Weights of a small mixture-of-experts language model, trained from scratch on English Wikipedia.
Size: width 384, 64.8M parameters.
Training: a variant of Adam for the experts, 392M tokens, 2372 steps.
Below are experts of layer 6 (counted from 0) of a mixture-of-experts language model. Rows are named router (the router's row for the expert), down (a neuron's output weights, with its number) and show model dimensions 256-383. Each number is 500 + 40 x the weight over its row's rms, rounded and kept within 0 to 999. Numbers have three digits each.
Before each expert's rows: a language model's description of what the expert responds to. This comes from a sample of Wikipedia text that the model never trained on.

# expert 26
It responds to: Sports words and team names in league and career records, such as Cup, Championship, League, football, season, Bruins.
router:454490544516479517506539504496437543472482507497544556442500478520472521458393493522435459539546504508505496447429497492556492547514520485433517484488471436479430488411429525516510453472519499488516516489573496486514459504483578456546577435520467538482545452475537443444529496473524537463550521489569421506438461478504516499490489469475634539544531514538500465535508479454534554462560
down0:469497435485567496503475446412508555484467518432499489463467528439517492525503427585521527493448509492361442574522468489446510535507465531469459531429515499531509473508523474489526556525499450506487443485477607419445505442511490453506492483487535506443538467495562504498473470559522587556551529536506465490550494542582473521498511474554486484531516563448480541547449473535470543496567
down1:419519547538424507425491513509521635485484493498502538463529470551468461569497508492461546506465545487572429504506482539510473450554511541522408486503473498534503503470522559467528491539485483590447546564444510486582419474477510490523545522520494518513502547488517538486474479523480518491470491520478562497513503494513534467502464503474481524552529570495517464562501536552505509503498
down2:494507438484518477451418432516522422535545606503477400548573455496471433547540431479467514555541574462487520442488501469471524488441521571485510440514508436517540535542506467507489450497439507502485523480465525493435443498492540532551442468472535446548569522473439563508525487519461552464481484557494530452513485473497480482483522512557475531491460457531550467479502486498496526526510
down3:451489433537517518506473545480425506443457511431503573497536459586486491571459504430529507498540445530474455534552439484531540509522538506470451542563458457479503523440478505561539521536487553477553545478432502532519448438597537510479519518578436461509475423485478462464428522510466447490517514454549488452451502484465531610487504516485554498444465519477537527451557509506472511434461
down4:481510554468452482520503510404532516464454472485562478424536437466516500492420534546507524454510486364516454510485460492488435533464474509501450445511508516461529505449493444538533465387518500467534555513447521526525475526479533464539466522501513451482547538550481484443515526473552584510580517476495526511509502449405503491480516527491612516496475523433484469508508533564553532452499
down5:465487484529560554445449434558417522443497482539468530525483555508454562423491485521462510443544571447487371509507534485432529556551479433461440514478455511491540458519452454498498523510543566557524623450554503476469510384519527502500467468473494462524453469439510423478475540483434511495456482473520448530430498491525515494507542497478452479476525493515536466500482522476495537499542
down6:474551522572529577555458528514542490534508468500577528550501474494529474574502533473519508550472456518523514509463553455592528580548438498516499542512504521494452491475457523485566477491553452483455509528492476473441530419549503476455461584484465469452541515527554449411492497531534564528504388474511535557525596486468484538529490509469450537513518483511417561494503471543516418421452
down7:450524554513521466497467501552522520508522478446444577508447567476498522514565533533451557502454482558520484547490512541434514539531488463452411501516483483503590517475499498438555525564497482521425548520500454485498479496477500469484500542430455472498479553425568479444517530485529511448477457539514529502537500434515514549513451521476484503492452586444554511577495414525458503532456
down8:477466433547446526422580538586500435468421507473441523477506510485543468502510431499473517492477555496534487488468432503500499547505483482580431477514515485524463509501428485486490478527501502426439532445508420504478399451475538566517516521470477504462474463464499536532565590517507547489453472526471482481497511521444474513560425523529512458438498500518506494512483503428526544548520
down9:517499505528519466558493520442464512473492518413555451473536569561535436478573547479481534498484530537456445508569548563502465421434513564539561572507513502511483461506532560497534508527510596516507509536514513507517492525573542440557504486532517446404496493516508551501476512516531466560510444446476465475491483475528508504472483498502350444508550529523464494444498402490521533472537
down10:508526523467502497518550510563495472539457436518528433515494427480525469460438472478488517479581466485581485513479545527508515514527412523522526519569433588471497493467492489534541483512577574536411492467510487440444499524492498550534501501432496454598488502465484484508572607503516598512462496506467425437499536446473515506453500554481509483511404463467478509505540496494556471538499
down11:533471567531607468531513545476544500502480426502522507509438540487510513483484509445420509458507490506535505466476514465513479534500503529539457486580489492463485499531515479471573536510486487459534553577522527524507500491542442495478486580597488477458501469503507478476462536576517569549474540439471420486488497400485509520503519512487481508476508517611542484522468499512409441463539
down12:557447433575553474492559417500530501497528563484533445464500472475468457537567395444503527497492499452491489505534529515501465401580494479500535473487432486572516539435536491571426508537464469460486502528472520513470473500445538616486490503554491500464470447491581473542450500500462479411470551555545475501482430451563502469502469490445430478487453457564484517469491515515546467535583
down13:477494462553470495513498493492437465481519498504545555433408489481492560564500502480432475549466450471493483518476518541511479451496532508516459545547396461558462493441471463535462494532492603530493506527464523511475404459488454517463563479527437506474441506469577485553456447488413506389493499505483532497557496457460535482470543537467449533447501512501400514482454507555513448542569
down14:461561532509418553390511515502520508503456529496495488538508448446537513515515483474517462532506522440445536446555519572545471473538451489441607458519426496475476523494430530432503565474571432479472529518445506505517513526454466484509494500474592577487500502504482518538469465477508475500518553471487535538570465547501488517467544453538422487489476539493524470419513523521514470509513
down15:473494469469526512482453478498517506526488556496496496492447512510505497519528405541473511485551517503474492442489495416456523562590590445536391512468475455466502511505452536482519435481444512432508516477529466511546498486497463558419530471472495482445560442436479441552439516512548503470492430530498528523474540491555514598499482414487552491481487586481530490473536526487487508518491
down16:496508462503503511470524538574491499515469594564531532501472504487469466542435480502455519463440503466514460454502531549520516444510487479514547481588520548549431483438451477527451489505548523470483526426435490507567480469470581485473535590515499526510436491487474474507538437420465467392473468464447455501445548460456425538469564522560499554504616407506526537468475537526463531428521
down17:539490512511424542546494553491495409454489501497557449517493508454580488474585438460514465501465541432449499438491441448456494535576498541463473532594547538452464502486558461499552498469523455445513461551553480496527559459459547536534534492480582524526525524464567507517556445454534516533498503501490484502518506481482534487562500474493390436469469491482540507432480481463560549528463
down18:513525471562482540501476530569387446619564537471528525486469492552525463469556455450509532530505492517444532417576500492530440402474545498502384555490468457441491483448439531566503509491565497480516523477455567570480452518565519528571514490507552475538510457510441486519492542415473508452544516546461527497544451486545491445495514593514492446437492490495538422468519491537511553516463
down19:397447442570561548558523469500497477511471489505476512505497480505583478518503482581489500467419493579488487475460546517445459571506593494453418511543494571540457499618482555499553475523467475471441535476497522523493510482530455504487524503512545467519511539409448464455471516487486540489499469455529495410512552513409565538476444442545476473457550557524537463513517476400508529480582
down20:484463523492502543450482582564459551520468486492530458497582526538611493480492509457434524487542474495530426484485530492499537515538489552531517473567562523470452500535514504493487446548530453432438475563622549473465483458517514439541563495535495463543492494535478479477513510599531553426486397501490464453488497449505438451503473505567499448428433461460511488523538501513532464522456
down21:504528452567486574591527445421557487450514496398506551449466545519536521415534527495451492571535535509537455518477548484514522540549524522515474494415427577546460543485478609517471498495470481512507536510537494502464443484467476538445428490443490544501566464502539495524460462492517474546456537519514486603507463492505465529532490458482506462497513543553519478520610494452456564459508
down22:552455426562517505484467498483468470496513546444490468536443468575410432428505396466513506505538494493450486431528467593534496482473463471469474536510424504563502503436514494558586547529566498514522555420462497499505449523546489482400558437443459461496513466482559488585533540487493462475474506544544451514527472448516468453435438515460464586451488564498522512450533524561526468555521